{"num_hidden_layers": 14, "d_expert": 48, "d_shared_expert": 0, "moe_layers": [0, 1, 2, 3, 4, 5, 6, 7, 8, 9, 10, 11, 12, 13], "router_cosine_scale": 10.0, "n_groups": 8, "lr_router": 0.000413, "norm": "rmsnorm", "beta1": 0.95, "max_grad_norm": 0.5}
Below are experts of layer 11 (counted from 0) of a mixture-of-experts language model. Rows are named router (the router's row for the expert), up (a neuron's input weights, with its number) and show model dimensions 0-159. Each number is 500 + 40 x the weight over its row's rms, rounded and kept within 0 to 999. Numbers have three digits each.
After each expert's rows: a language model's description of what the expert responds to. This comes from a sample of Wikipedia text that the model never trained on.

# expert 40
router:483534542508462493571409352484493482423532490416538530503479499493552470425503556490444476531530452508532458539477532540577506533539460458416483508536463452475595518465455476487513469475549468542471517479500450489548499482484488534505452497531451455498538499518521503472485532455436595481476500471502545492601484403468476453547503509518501419506513559472501464478486451465484584447443497449455524506490521543472457489538463474507438500491578489466516483535471498476519504511483503
up1:494550537449514497482468502503484509519508469516448430483553523579493478413521449502534502457499518429458497487474564567489460459502472433494421459483506473521507513501430501566505521429552497468441538508465533573449501525529556436567421521473491488527492543474550483519465541469537550517523433509439453489511427471494498489477501518573522445528557567596464537486531480512487541427497480552477456453557385428549475479463545521495474462543472489521461551489509511522525437535477482
up2:514588459520517494593536553515486428460469542593490502492507481528510441492531563464483469545508449466516441515534479491505492511458430512451484512555536553449470456549575469480463516458448557512511504407422470494430481448447539497510476528530433489435478464471482495513474466446514582389495455520515475468490482498528488505522482584470487459532496449514491517541519544519528506481509525542510490508505504499561490462440529527416483487505461479498536565494526579570535401497559542
up3:532426443468509538492488450529539512496515451408467543496518505593428425505442484518517507543461552561485493514490512503479448529441530455513503448471605547508577531496502460564451491469513499549518480550494443560495477536546453480459468557445522487527489496522519505498512520535542527503461516594474551564534492486469538532499490495510468516447544503456557604541562539506487512609518538533519525490564498483506492441473581505442493426501443476539521555460475452559511470486479492
up4:539540475453462469529442483525572454560441511474561486473532430526533486519480501573450445447521563531504411538622507548454464399522430517453510442544486508418557427454486499521497456482539521517468509462489473506538545521526446494516438545510466477494489538523478560548462499502534517544494508479523473535538476449499521520518452499508458505528525525471531467487390451437505507468521497495427449459583470505503511457416533522499449471486469472536496469505559495479472479576542484
Description: Name initials, punctuation

# expert 7
router:517492524550442460560476522631478427507512505430436509469473418490526535536511583466412551429508433471533503467535473490495492463476553500512517469491454449499409529560449543504517569477518482446492521540475522518484458550468538472523456514460444485513533515497512460539528474541480529433515443477515505498629468452437550482510529527454468464521491495497567492523569507515499506448565494576455527486516518490471488504464552438520427439468524475529549446459503507508527469464502476
up4:556500566589449441522514504459511488443492538539530487514519508558485517443478530559496534531519565439485501519513469482535572499514472535552486430536485437415485521453524483475393475505524469460504490500499461512447506461523464497495552519552468433550475505538504484479464535513453499512493456519535435497530529481503501454589483534540579465489567505602468501522524506578438458397475555477557560509517560501539482478482441426551451531533468537495426540506506507535533449476464527
up5:427559485481437460449536539541590439587519488474504509538555526502471533555593503538432562535493471477483526455581571520523522546470525524486558493508489580533479474513546514464466552488514508505499468505583583518472542497531532455528478544443438383531461532500463520493548494515513540502529504501500468459533511483447495479457513497509494523523566524519536462508524484465542474515530517529538479370551465569466448471478514514515471463466479494497452571468529523452451512481515415
up6:521545483520482399508550544522475514519502488467462519532538490514475491478563410495528497418456521507503488458493472436486560501556492477518531463453561436440482517543507559505489508488526469470562543579473480549537463448548415490431517522501480449493503452524529562545446470561501511455504465499590498507536488472535477473506461490403524585385481453425535548496531529513514459470494467488565556526517539463531560545444449494501492537504528454522511523535407526515529528547483541
up7:508541523436441456514484528526569487594491468502481470521507478463473481464494506543485472415498415532458503465459475472454444520418484495588498512463535575542468412538556465526453572466508501530494575496450519495586467426454532469487576555548470470524423536539482512471478480538544518450474580514504533494525511485540491486497436454474503487577519472490576533529500468481539478530540505501524463505578515552460543589479405483467486515439527484479463521492490525496552509505504474
Description: Articles and comparatives

# expert 23
router:471478573547474503448474514517422529439499509484545497499510521501530543516520563519451472517539419492498548400526441526501486520463548485492497495459447401425572548530489476453536414520508533495468489516487459496504449518450565483479446443536499445508459503492481438541507520495398544551471513486558533512583555512506518487501528506482539421505522485495513456510488477476448545537595510436545568480478467479575470501504585521541489513472553503549508415492453522506503513427468543
up0:470489555553488507496539548575509479478525525518455546451536545394442552532566489511526492435563580495509489501466467489464526475406492579506541491474546497457463493509428476391612548483538520512506595508487571490471541500484488471475468451487505499529512558487485503472471545555536462476554510557489539509492533496501506499485472441507500438500503473510542450495599467483508444509530525522437527461460507551529457481484452510501439569467449399525496572519483482496509500531517448
up1:506453499445422480536504531502568562442568452529428526432548529527538517473459601461509478491501454458520516460507464493505502512542530472550495546556460451470485539461445476569470546456479480465558468492536517524492528548527526488472454540470470505445553494499479460563491555471570476519503561510494510552593503494436477574520527487512403494451509492487536439548478555485524481554566531541489498548584492544531460521602472478534509488469513511600463480478518536490502437504458510
up2:567456519448511559423480507503477486534478499517473477554554416491497514464546468520559517531488451498539518455513518498518512450459555428530566526497486495459539550512487543438502475468530503491481429466452462474476484474505503443472512488427493500470514541524542536535487584472556532413436465501398523511442475502571460522590447469553507548530499492535470512560437472537530506564520473516514475507574471583552510500504509540425550522508552510575481509521478519537458464568585553
up3:432522570455434578454511543489545529514551474509465519464537487509475453433487496493530548493550584432476543520523479481458450494534551448511422555548557510553525545484519480546503541513417494551525475480574453452519544457503463504551505483478535499517478548480477466480485527581497503560498542483521555487546458461478442474445505541531499513466462588568503550617473570546483414463480541484479497496499484539538517451516523508550513522454469540557504533513480425490447511536546537
Description: Taxonomy and technical stems

# expert 17
router:506488564559479449530435471539513453449518503520467523498490440508524484446491501531457477578490473517557520541508396501567496586463540513467541511515428488452577417508452507397550494544508500478531442526537453500537454486480569503473482425560441455471518496469516457540521457489503518459476515476507470503502463494528484457506551519543522549522500492493474565459497462518480542481515566513481549495441522515440429536528586507530479535566510509541602495562447608482482537479487488
up1:503505530555486506513510462436505498497405481581515421465559431574492453563532394500416548477521425439520519521496465478564531477493505505485480461501486439498431491486518507523496430516565480437471467530498501510490465486568588519500535487451539454495511500585480550491446532543478505514498519480496438439548441503603424451533474519461509536515449481508485476484435512538477563476535615483498481513457522577459481479493516497550488480476488510530522580498516488517474482518477470
up2:418508546456497512503481511473477543538440491462533478498536484480531509439470522521501554491542485483557416548491494505553522599527490478511538455550501527495521472542494575484589508583577567565580493489451500492494578473503557522518475482542526483478456515513520451491538536475488475563565506537443529500534430531482468502544564510483521530535538408449544511485408516497443472476541519487517470466456440461547505474450527532493446551474537479521526570449437461530570453569491533
up3:539528485543501522502536484504521483540480533504499553470535530537464530481491506453457440543520451487557522416557488507503501543490515463484497465553457519535592434640545487519519471533569528535543522452507459467522428526519547565458512456491455511483529394469469439580456517540513434463496497555481552508394511547556508485541511485544473501519462529430455470458493510538540500516506486536482579473477488528518519575553553549474479472496481439533486483528471476466430554424502512
up4:453535463488476482493512543490529561534553517531534488546508407569508500517549463501514448510486487469565510537577457494552552494501457489469532511527556448497501427489559489484485524538420516486511472540541499521426463496495515543500488461480485469546515441578526540563469530565495553514506606486457493475494455446460482468502515512559499500485496508580522494496475572510503538520643549586539491558525464521432504543484517515472522531590507449507522528544528565492482525434587533
Description: Habitat and nature text

# expert 29
router:487460464549505430497452459601513431457449445513536541496467542485539505481455538505468421509494560534432493480419492503520518456532490481465474496435500455487495466518504457439557471437459545441546488487511533509480517534496554524441457468560591457477539546440552539487555461435472513511432485411454449458471520488556518461448496437496515452504532528508483450522438429485481491619466525497517490476529509471507510558467491476530565417474477517482539510496481481523535422496515487
up1:562511471527499440476465542515552532534507418476482508519516486570433523478481479546507493509516459617487457516476569477452525522531499454549464468457507485528472506544498506473485584521506436544477469457493501601556503493506484527527484447546569471523464573491488522508535471488476498484433518459450553552535505446503492537402538512527577490548514474482515528553454592548486384490508457521529447489519472526531516573545535434451531538453452505475475486485480550453531566549543469
up2:503481492545513436486549556480492532484436488538514605541536559524450453506474491520483588547505545531466481508481592463508542479546535512540457457454486453412447519512538473500550562529526483533478441501492602495492526551522502482516460494472547472538452450511536466438501485511485453505535490422469469484519416483467451501467521409537529426526516480530576516521462549525504474488465607519584488443471509497524558508429523561504528453526488551489465510518513491515492529518443576
up3:493509531502460493576459536564554502541475566450475515483517498523496501469484498457464445473439461506473508512438574452478534501476415479487546483476504504563537470458501508448486433480437530526506462512481508596534562426516498524489493515525510428572551518465471525529547575534510448521534547486566485482481459471418500515435521529432463517467536551517480498609551513502478475537497554516533463528614558521473504497577537548506509510474460507546423512487440574548504492532535457
up4:537490470487449516528418544577476499426446479525500557512554535546437532534472474548483494518439499591529497507460470495518499459450466555537497498427464496420470525500459568534530526521504463510491518536473477460472585472595493507459489494542532582545444451473559491525512494505513420513556507531462524451484428493464603527529497512512544454486538511570472511464515486518535489478402497527427497477436570538461486535444571528528467444532495526496500549478507516522501465478510417
Description: Indian names, with/of

# expert 22
router:475484478530458519545475549497538404489491488485496443519474484440535437473472501415453492536482457480496551511448542554490451490491575508489500516439466512492566514481510487485586479463459541473443484449527477380468522488479543436450526498509463495551564494440539453498492533480481556442530502418513580441469503485552464470507550521492523443500552506503457460472478535494460512424522551444431501505527572503522479503449497457580456454494498525491576455561498532579485571487470541
up1:487511563461502429551484503472519453474485544504540524508490488416526483379485440559519504544431543479457530514506595505495547509575473546491453512524500494491548496507558537470514498463549478404565516553496551466526550542495479522510546543484509489461456464539408548497386459472492470539482487418536522490500482454445501553494428478516553431448545499505461515490506501510452469495461520509463491454472521475541442511542507460472495407487448511555442481423487457523566497538504509
up2:484456499453416513479497474541431518447520467544537487480549471531445485513511461581440486544569517524508569422500482471493538551499474534483427528422442449536505504548583481461451466564486492460471492464523534447496501480516470461436535481477456482544507469417546485541518541508547429495502535522502466432510526488425511530518478548469499491509466522531576430548494560490483506430483425466515475508565442508472462465481512503550555519495475539565498537525518576612469508549465498
up3:464480473515498497480458487431517615458463470444528460485531472520444539480530502503525529391454603471576501458528513483502529505545487517472571516532468538500496481436479471528563525421521487500545519458510538526588491486536453485563548523429535503465526517557451530441447566502508551527482582497515565482500446496516510510569481489514515506444478510489508513482513486506494529469488534454465491464425429532470496481445540480609515474426426499514541540447484468474468474485554423
up4:509482529428504476509511484509547549483501460499460493500534459540555456448422471539473458556475483494518601462530462516469609515504446561473490600395511501536447531535458501504547506519460489508460523424520475433541545479456547501470474471481513471531558474509487476494477459483526501526535475500590478503470458463544488445515451556467507533453425463560485436501499566474493454438547552440511481565477500491482503488464450501396509447455525491521533506489483468610542521525471514
Description: Romance function words

# expert 14
router:490482546523519467487472488549520477457462477482504498513507494443516452459526522484451425581496452542551520512529468483547486451489524525453565455535444463490551390578480543496516440517493497426527459483516486505525457526503584489479506465547496481545462539412463474509519480505434545471413525453521547492544509441507518425510552470413482470524455567520479483473498463486449585487536444485556545512449497468487462482500560494563488528529544584451543483577531500484549502425552543
up1:467512414511487583455488522429485510499450401443544517477568532481417462453545536493466480532513443502450503618488564479456485492491513547448535470607528498512479517581470551485488446507563481484480488556499567519524537438517483516524527497504554512527490526427466463498461489469463545486426501561523477560561455580492563518468459548506474509466515521506477531486520539527522482519526493500467501498430494518564494553545505437458575486530536513411514492452552480487510453494535488
up2:538424554471503511483479461487494504549508586505522546459530489538492441527552559584492466574529480528520424510467533510463489469443515501546456573580475510435453475467530425504552536525482511506510527516571445512513537484484461489486540513538545467512474501542578501541547499503552521569518466515489498425546507532475547548508414468553560531541488421520491519450563559548504501491508463513522472563409517455435511541593516468476534573503466570571533520486487539480507516492509514
up3:487509501527463559501521512547499566525417496545588550535528551462532486404498427556428522535517413560523487508528484536583581507506478468485526450504505555529495534480420558477458568458497502516541467484479489571541488489434544532493551606501491517508531494466550473492513542493577525503563495475524420469566505443505449510505482521472504483558574549516463498622473490501459507473506533474476508580476500451480522494497480488471533517519487488531433496487450511490487498436470448
up4:465543524486535454448492515487543523490481604516464556548524550429568500520618496493502453482478578555477484565462490522516468479535496506542533510501416514533450443518454467504495553490461451452477515535469526523467443511507445569537526513467491461509549423520470558588486565554554503505474534487576494491499510594472542521531527448414525490518471542529527523494527523537463526525574526481479501454520439496483472441458459551508525452501480568493490438406489537509522519526447514
Description: Taxonomy and technical stems

# expert 3
router:515498479482564536505507407547500425448416467514511463512460483453574482478460555447461544516498448491515529480541480494488444495474545497467423532559438483611527530451475492489460500435500516526465510416535432475535491471572581461556437516450520509469506493455475559484548482479481492445468423518572481462498521476506536458519551516537493505480544567467508447491443451515512563563462517477571530472523508500574525549513477468470489532493547541466525486538481572524508483462574545
up1:525497439495526514534499487522572510447478466447556464430502519494425447497483441505519553498531446548538498418462484490540494504433480482504521493506481555490458467468435500526509571456460477524555539527523507501504494429573456502540535522372454548500510453510437486463516535463563466516519541503523499447544456518443508493488554516504562538498520527427491382482529563462571422519440539424534461421507511491483473468506465539477513499502453473497484492467497497550577483511458581
up2:498547481434535429516523520553561473518496433453498509472502507522492469466462500454489498475497491573481490503494537498475586504525466484528464443596512550561524505453497423426524474435570493505575460493463470512520471443446567490463546509464533491473516479553505497468555462533476516555528542453486508555538449523522544471491507484498530444500512456447505413477445496483549494569473575491554549538510413575537438484411517528583529455544489515517518587493498504479569439489507500
up3:525472527459516491481475477514489511537504535501400499557515457523504506531522504452407493487479490528461520490499574430538446536456560418505512572498488528534554527448551490486418539513501492443533487434468496526543578511589429560501539440479467508519490469499543506513479513430428510533498511504418443552474501488518498522442524511496556551547554499473579589502495508504565513457498472479470408491456493505517481648489470483439530477533485510486498449479450539531469539500492505
up4:493488551545534510579509484463554548460511551500446429476514544537527473478476511508523550552473472512483502480610564501509527476465481444511483511531538527558459450515497446449625540434560441414502521431481491549550551425453470445506513488497485497460548455493493566493487472493549453482469518505458499487505514503511505574471485477475503435551521473390495513514586426531480464474573509527489487514452535465448499449511505535398489516526467521535421494465522485527506464499515462
Description: Academic institution names

# expert 11
router:440501559490397459455524528480495514484470489509494476462495560433484454503482470467517511583530468532477534467513500562516592512465504508471457433421496396544548446524504445513557442441499505455452539522535456504503458465518623514475432486519458493505498523459483442481549439508469486438468497444515532522489517526570508458509524474452539507448505483439462446508493472491482484539497534504509545441540515547527497509536468560608490567523556530487562492554490578457528516518450481
up3:502475517501498486567499527566503521572446511540538501494542506463489484514560465439448463472549524523394523458543518499493535481455430491536484443489554501542532437498547544466500440467507456546438552482566556488512482489460524567501468487495517519497496529532535449491527444593551448534498500428497444478558453514487549508507413520547498531475513545515511456582466437481550508478486611460568518479459510568469609532509518488466508523470462464464554525547517533516492497581523533
up4:501500523482563445463428469539532500479457503426456480553554511468416460518449404503594599431525554523587509517531560518477473511430473547495442427487490460529514479466484475507459524534480476514565493467517537538529505473422477453559475458518461506446571476525511547534486512457503466530510472440458574552522496496573512434528459487528472514535491484426496494535489483522416518546502494469547525490514515513533460532584556556479507560463498505536514455442526474530477562504496511
up5:476505522444474407482517507487462628525498496550530427532518487569512545497462469546438506475520469521455513484490508516463528532537501516457461493432531470447537503614549421516469519534525601492552525528569496535453507478507457486481441535506503411472418450557532537433448514549501414560501515415513530506503472461508527411484472523509567552528474494510529454515500547493487499532543474559514515508480564492409529528449503483466509562531542500495462482520489494546493496500477498
up6:479582513469560461603567494524502556512492407574504575586482547534482480461511468453530472448539510523484509472495461524473486520558487507467541552481491497517547481432563525532494478549559502483521499464547511496511461529496471531475505516458478521414534387519501511402501427531576550532494524465494534492465468513432479540475547543485526551509526501508489512512537445449518488543465452471502541550445495531453508520430465509519569469494498471516445451526582518466478442527404487
Description: Titles, places, squad tables

# expert 36
router:482519436587494512486446525501471441501501573498498472531491461484514506511511497462606541526438491493504502490449510492487524473445507557436529435467486417462506461509489541453563457516539522486468470452509503405427536532447532433495499473500437533507485537502457470545586496459458542470469526496451556582489522503563521480517529447447512541484534525529517489453486495534516576521570507493510555398453495536529553445539509461502546481508491554509546415534546588479487511417545500
up0:466464433445517555490547473424482501479566498514546527442537411512518531498467533506496521492538570500505551462517514494523489475582468528498550478504519502574544506486463510522487478602498517504496500443515540504492514539542503469547567551514502513452574523466463397491540544524489500516534521508429482529519437644453547488487487480490507534524446505531516523513467504532478467536550545464469520457454512540502455426509523481488536370466500525481442468590479582438502538501460478
up1:491574455484471511438484452500513516542575505520478493517550452470489482447485546453538462484438544477505488532429502519537478436488574617428483457523512556498494445487460501515523489542515496562433451433557541489518515493454489521521480483419526496452435572542518549458449490459503475529504487551529517581544454551489528539476453510416471500533506556556537463494509553496518482560533476445451414475487534437495523525558489473438536506448506499570485524480551525555526549565504525
up2:481546438566513527494562464453477514497448552506533470553527451513557564563539480530475478537525481509524457491499540541520540486434485585446513509522519482417468512465476526527525516481516456483460568440526540575521522471434427411477519424468595492484518473574448504436530517523489553499530469488509457456530449405455494569472498540538473549455487519486432500521481543478433495441450488508535554423524475532501472508555471474445494509438503481449539516513551540511548505469462449
up3:450516488478476483545497526587518488519495460552496609499498529526445518566570473500463500479437483511493498514485607474519486533576437539486524499537464512542504459502495516487461441452525516469505493483502484407483423481553447545526586450468490522454478486469392554534492488444568544528556595514537535561476522477454534572536457502492506546446522517492512469517496484507534535465500482503494460513491549506478550542468489454493558446564474502483411495455566604500495481543523506
Description: Units and measurements

# expert 6
router:516473518560499452536493452483475480440461530501467472587473456491531488537492522460518487518515533589487521426462481572537531479513479482490507462487484520423491490509492456559514461484439529451437583505522466559509445532481559452442532496566439464556431497476458451509555542555452516525469434450499503441496516468520520525530530434442547468528502464492507527496514453489483531525537519450529529447549483437524468436503489545485462523497458617399496436505507546483521516450469393
up1:548509488488372540465480481483542490517493520483436488540564462496522528490476490500498486541467504508470448470536431526490519519438453419437491514450453490519478530472516517470524546544512484586502548513434546472401579602526507499495471460526410479507570531459538482483527487494519569464518493483460436475535491502468574449494547544530518502525537461474476517473472534505480469457448447488495518529605505509453505530430551506532424456536504536460433403456505544489518503513529443
up2:477463573472431468501487507585504565504523499544481551516511476523438505505490544475516527496476463419515442539489473495502542483479501567509548429476526548478432545470468513483515465451560499506532570492509549447552564517522512456431406598478490518525528487572531533531475552514446501501554503492417472524517464400465512532477439541550522499538515489506515525515466467505499461525482486504483535504559550554465505482490515568507573513473484470425452528508499414522425401553438492
up3:483525524553476461531488500435419500513507468552511489552527495468545520496482536477504485486503544486507469514535444475516481470457461518451478559574554539457447493476536474575571439530525537494521450557458523515406448543459495548468516530496536440572487440460493521467438488575504547456579559512497560479521429414516507479456533488441541501521488459533471474506557510498512563470538419474414448491533473511503409448541515563527537532450564463508468515470488470557506543463487548
up4:461539482498486516455509457473477555570491426476469485542509505512541501532463531479456537490474438520403483514496560540464525499533530417511528519501601525437487505498550515518585494514477474508440472560538495442545518539530537523484519555542498578579483499515487467497542501477519508438521516532440511576474503526398520505523477436498425543519448490502564489517501590520460421509436446558513503512489525440487443518585453427487499487490457521462479540514524470482491550492606480
Description: Adjectives and word stems

# expert 31
router:479502501517526515501475470511497485465555550515503469463464515427477447434476432488435512518471479520477536510469488544577486526449555553438577556529432401492480463500412465453556549483450473464485475457542525487500532522513610463511472488504467506499492515452490512517530445464543509524434449451483510550470496538570473523486445497464555511492534461507431479534546496514469485493370488514395506462496526582570481468528504532516471541513531502487579507572452476493509568495460480
up1:455520473479477509496405530513561504476452521542502572584533503516424511516535514581495449499510478508480467550482523480519532498492518547528443419533485418406504479506491487519498473451536520466452476532511514474526522504502515583484477480525471522456586588558498531539439423498524538482492511533471507498438433438447477478497403524540575511535526536483457572422536535521504466469474500489476450460538555506553460469506514542465494489502469401537509575489422517530541543514487542
up2:576447484523506481449478536481506542492526456460523556480553579478418481492470451451475451516538511493460476572465537520481519485530545430498509475508509553466498477504518577554537442542407506442422500432593471499470428522555493487487467501452525491577597544484515482451516426468447489476480495493505469492515475471487553505470431544477507498567461535522480436435487548567532442495442430545502525441504510501566578500491516549529488553488466494500550523446464480460503527535522504
up3:423524456448533509495483517481559502577472527515560549487537449445502487456541450461526446488543544464517487530500542573548539517493534496443572524459506466478437480462502492465456527500456479452468483467483513467479556581462554507436480513532504494545511483520487470511546572483614457479517479450474510446444479529485468491537478547479548483495505492398472540555512458607467517534450505516482487438556455486468479504468451428545530571483554506441538501494579541480518466478474406
up4:492462494458507555520501512505483520416463479499514507504538469553473497486548433500445464471472497507486479555482491513452506543521594491494487487505501419548493534542508451502509455488458526533609510466566535500464448512534574459436498563469519515524433420467479494529494464458543503480555548481450383429539450493528462582555462490485512505467539465519446432575546557555512460529442425498516479534562534542492457481532510506470502516574513419467436498442508555515502536504514519
Description: Geographic location words

# expert 34
router:486463510468522500523485438570490484510489539458505539550477466529557440538500505559455497501548491528512551472543513471480513532524554507480470499505461497521569493523496547551544492446517508526484471520529451479504473560477544420538467500549516440500520574481499560538576469402495510500534415454529544558517618552495471535469508482519477447458488517479510477500500411474520591536573513453523579505445536425550431468553520475492422463519492534489493393453560483489465483452483500
up1:537426574542476497452561498441529484485553489435498511505531449474530582535480483547523607464506499505572429480428594456398440520486553463517497456481562523574595482501558517521537513502442516543569523458550497464470583547545462538489503455493481530553534453477481545464471498497473483493530500510508559487494535538563436501506532531560499493475539502472535499554559490515575529473472478459514504536492490511456470490525552492521537451459522547572514552466531508481521501482516560
up2:444445513476528439484540416527515459529547564530572530549524559448502559500469486532403478566430564568538427473437535453530480554513452553466477515520482470538506527486491495529470422470475586513492483499504511399521528501506521503493449519498514507481444519472547519566507564487509421474480504470479513547469428450501507537518508489568474573530509575496446468532565475514454551448501438475517471499410475560525483482507505463535495553492475467501478536521464522556506504550561468
up3:440506483443523567488482497499490466525441561421467537493526420521527485510547453522534520505523508525502464492478546499512492545472534472515546469529544516474529539567492476540503529489480481573421555560500462429477461471486561456424446564518515497528487578501539499513512477472495483552468548501507441458516511498525501580505549503554465511528594486503550471439538459549520412525558557539504494456560588441506565462598501493496436489506466459466490530489517521452479606512562493
up4:523492489567451497518464481515500516511521554516439558595539544445502499553480490455579462525458575497526516467484552477474488491462484455514497495497430526493478515483591484465472532407482551531496610521488536575480484525508512472455519530473490559531521477552498512513514407492467464397499562492500509517476502528457474504515499481465474559468461537504524500555527508551530557415484427420552582507460456453443506560505545429475510488554443506556468448433537528509540474492482523
Description: Sports and career nouns

# expert 13
router:486489559562420512493491451460437429495570482484506407490498495467528431503482537485508471512467485518479525494500449509555513498452557519381490502483437441477527501460521469487575460540468547488526484487499466487485525573475532495435515446574518485450498549493507484489530488497466546519477541474513547473493523459547438423471612482465545501531532489491524465497460492542520549527510559450498604495486495496589494404504482558559474435463612491521524470479553512451469495515487477
up4:409595466492503518508488542501524429513516575485534527478552504436462451529525509475553503454458511487494537533500449560438462402452539516467460498509538538477393494493449477551542498503451535507550507506538414562482587513522542498466568519507497491556518487540434543499538496576425499555492486519445510538566541485497523542482524555486515479425531555516541484486494498543491522473475582516493471499501447454537462534495516398495524518446556481508468514424549505483494519574497527
up5:508565576480516477438490490491565497479470496498407502473502374451534451585481518481510434452437527488477522463545544523524553462559512470464549490509517512468498538565506496459545497543556476440552511450497504533549537585505546476423538511494463458448508438550498465464455472475526489485549499492517462529543544489510445562514480494505507526548535428478479491561511457535517478465435499424449509504513501521451556590478483545461544471442529449501495562471531459492489529553520407
up6:507484493483508535462493465432462486552474401450454441505535504530535526512488462451578496520466525462473562526524558573471515505465551479575421561465478476526505534539493491475540513513455501514465426506540523466516509478542450534455512512452469517484499520550483501534486536562520510435590541530525482508444522479509410487483492481409489510549512520572499457551521444538459533544533507524539483548494495414395463524468509537518500524388553540511532556538535426501527467577499479
up7:403610485576487520554552530473497519516526437575477548515519513499496441525471476507496576515518478410511544523551443474557507471444540516482476531521499479502504540465500510433480496491506509506515513513485526517552558481407534596529488551567491541439482465546547515497452454473542492509495513432439542509473467475421427490484583542512546531481470473545499563487591500573492524501472476482450465492423456557557450472496521509526500485495488421522542435487519479465476512548482468
Description: Table parentheses and names

# expert 30
router:487512534467499507558500507493511482478464471457531498540468508427518405474496497492499418509523439455503568518476470493548502413495486481519527520456517449465494460535528464496568469468528519429373502508523475454501497540448549528521487476532470479538529587488472432489468540514455588475465437481520530500546468501553505344457571514557511413532507465515454469469429482455509532458443456420495515472481531473515503510495472426524506441543526524486546513510471538527542471483546518
up0:487497510423490497545523449538498520555546530453533533511555551492544506543485398445505405494427480496478526542465483441475505547525506457531467539503396467615486489519462483557497433484513558451521457539495488541446407542465520536517517475496568493451544560521537435530536453497503478532477532519507479478491504521499501411523501516472497487519460435440478424527509556592480533534524494510490481490546559408464524481482478456503481510578548544494517539504531523462520497461475425
up1:484509450547462458507468518454520540498489606555556491509527435486417543500509523520522499473471507483498494467491540473472521523556491536516408406511467525481487493485485516489469518447491537504491510516427527476441527510478506472491511497516487517496423605544584467517577483502493499505478522474508465523469515490452577479522519516557441402537564558509470528504504580372513477512542438530474480500508592464545538535530467548513548483535450430465471566556490484544535577463491481
up2:530493479488521440538572497574470469566453410462534481511523565487456499478508492507475560489536556532511508493519586508510493471495522537533472581486473443495464449506541477543567467493537455509528495509518497534523556517505525527489455436543506480428485532566520450520479503464487496487589534502467493517432562437523565454461472442424457438462499460516483431469543566571511557514498458466508525546528489592533462510583512457477540524568542459506478561418488533516473514499437552
up3:568538545515475489503431442461543538475444495552535529538528505430515575519547475514570470478512545518533522508506486530500472475532556491459553523531467508447525506446466442551505447544468515453513473513533506436520489559437594543511457447428559490525506489500469493530422549506561523524532449505471456550491473500451532431522524470558433548486465420467453469608513606462519477488509511484502452477514539469496509496430487501507479510545497445473529487421578473530522487534578476
Description: Pieces of personal names

# expert 46
router:527474532507521508476425494510482437440500490466495518528476515423575524424530541451529524542509459517508506521511560504444477507484507562493562485545359472477555528516501478541470468507477495505526487510505490409483502521509532533504465477527522509538494606469477475488515463484484466542439524474498582559533451493520478394471498465482466458521526509560473456531421460428524560492476468479480492432402470440469493532594475492559524558429513488477486508564507533487425530475504556
up1:548521543547503494463400430560489508451492462525495529474514529518504468476501479452512485524542558490473530526480538519522455441554463507514443463478547527496534532480495535516480525463510603448550492480544534485501544496495490511407544532457456551568500588445575523507438441628472425495523460496483516549477544523464539538561473520478529520452523513514500492526532606467467512464537615507492503458441478546519469470499488511483407556516425458529475515483507520463527514531523520
up2:479500525509493430507448514497492433552526566582586523509526538517412488499509545555536488456549481454537498495547567471549492501517467488455451493485529499445468539508482486523516547563559474541484460442476532514467502481522470442526513538506559572458517462433555489476477486558504461503463481539399487529493436555578517497548492447490492512444433488559475515478524448461543453505392467548496555483524475566434492445570468529511527473501536440505459449540492525463517424487483450
up3:507454486479497485527480465591523506487500522495532488506523558463493521515484513451496494411535546437509510459487480448440503465556490428477490556488464451476493484411499503452432582573470475522492560469519521428577549528448475535523601429481541584508502526493457471469482480430499467479494535509480501587456525559496606465547428456460529535482493507540573449550515587542504497472482508527461483527531544517521498523487531458455502447555523495489506518490566569513520546520441510
up4:451552528542567543487539430470469486466450554518541495455562530488508585486489495474460539469550545450515445484541488474420511457529483477511535488472494554552491548502524445518427458450468505437522474489511524497516523474424495466522485454551533483495523517496513474401548556493507512546472427512559451550477445628546587463462470492516499459434505518548476496531490504477436441446478496480543509434562485446537546576514424486512457498455496553433460490524462512502505504457537507
Description: Coordinates and math symbols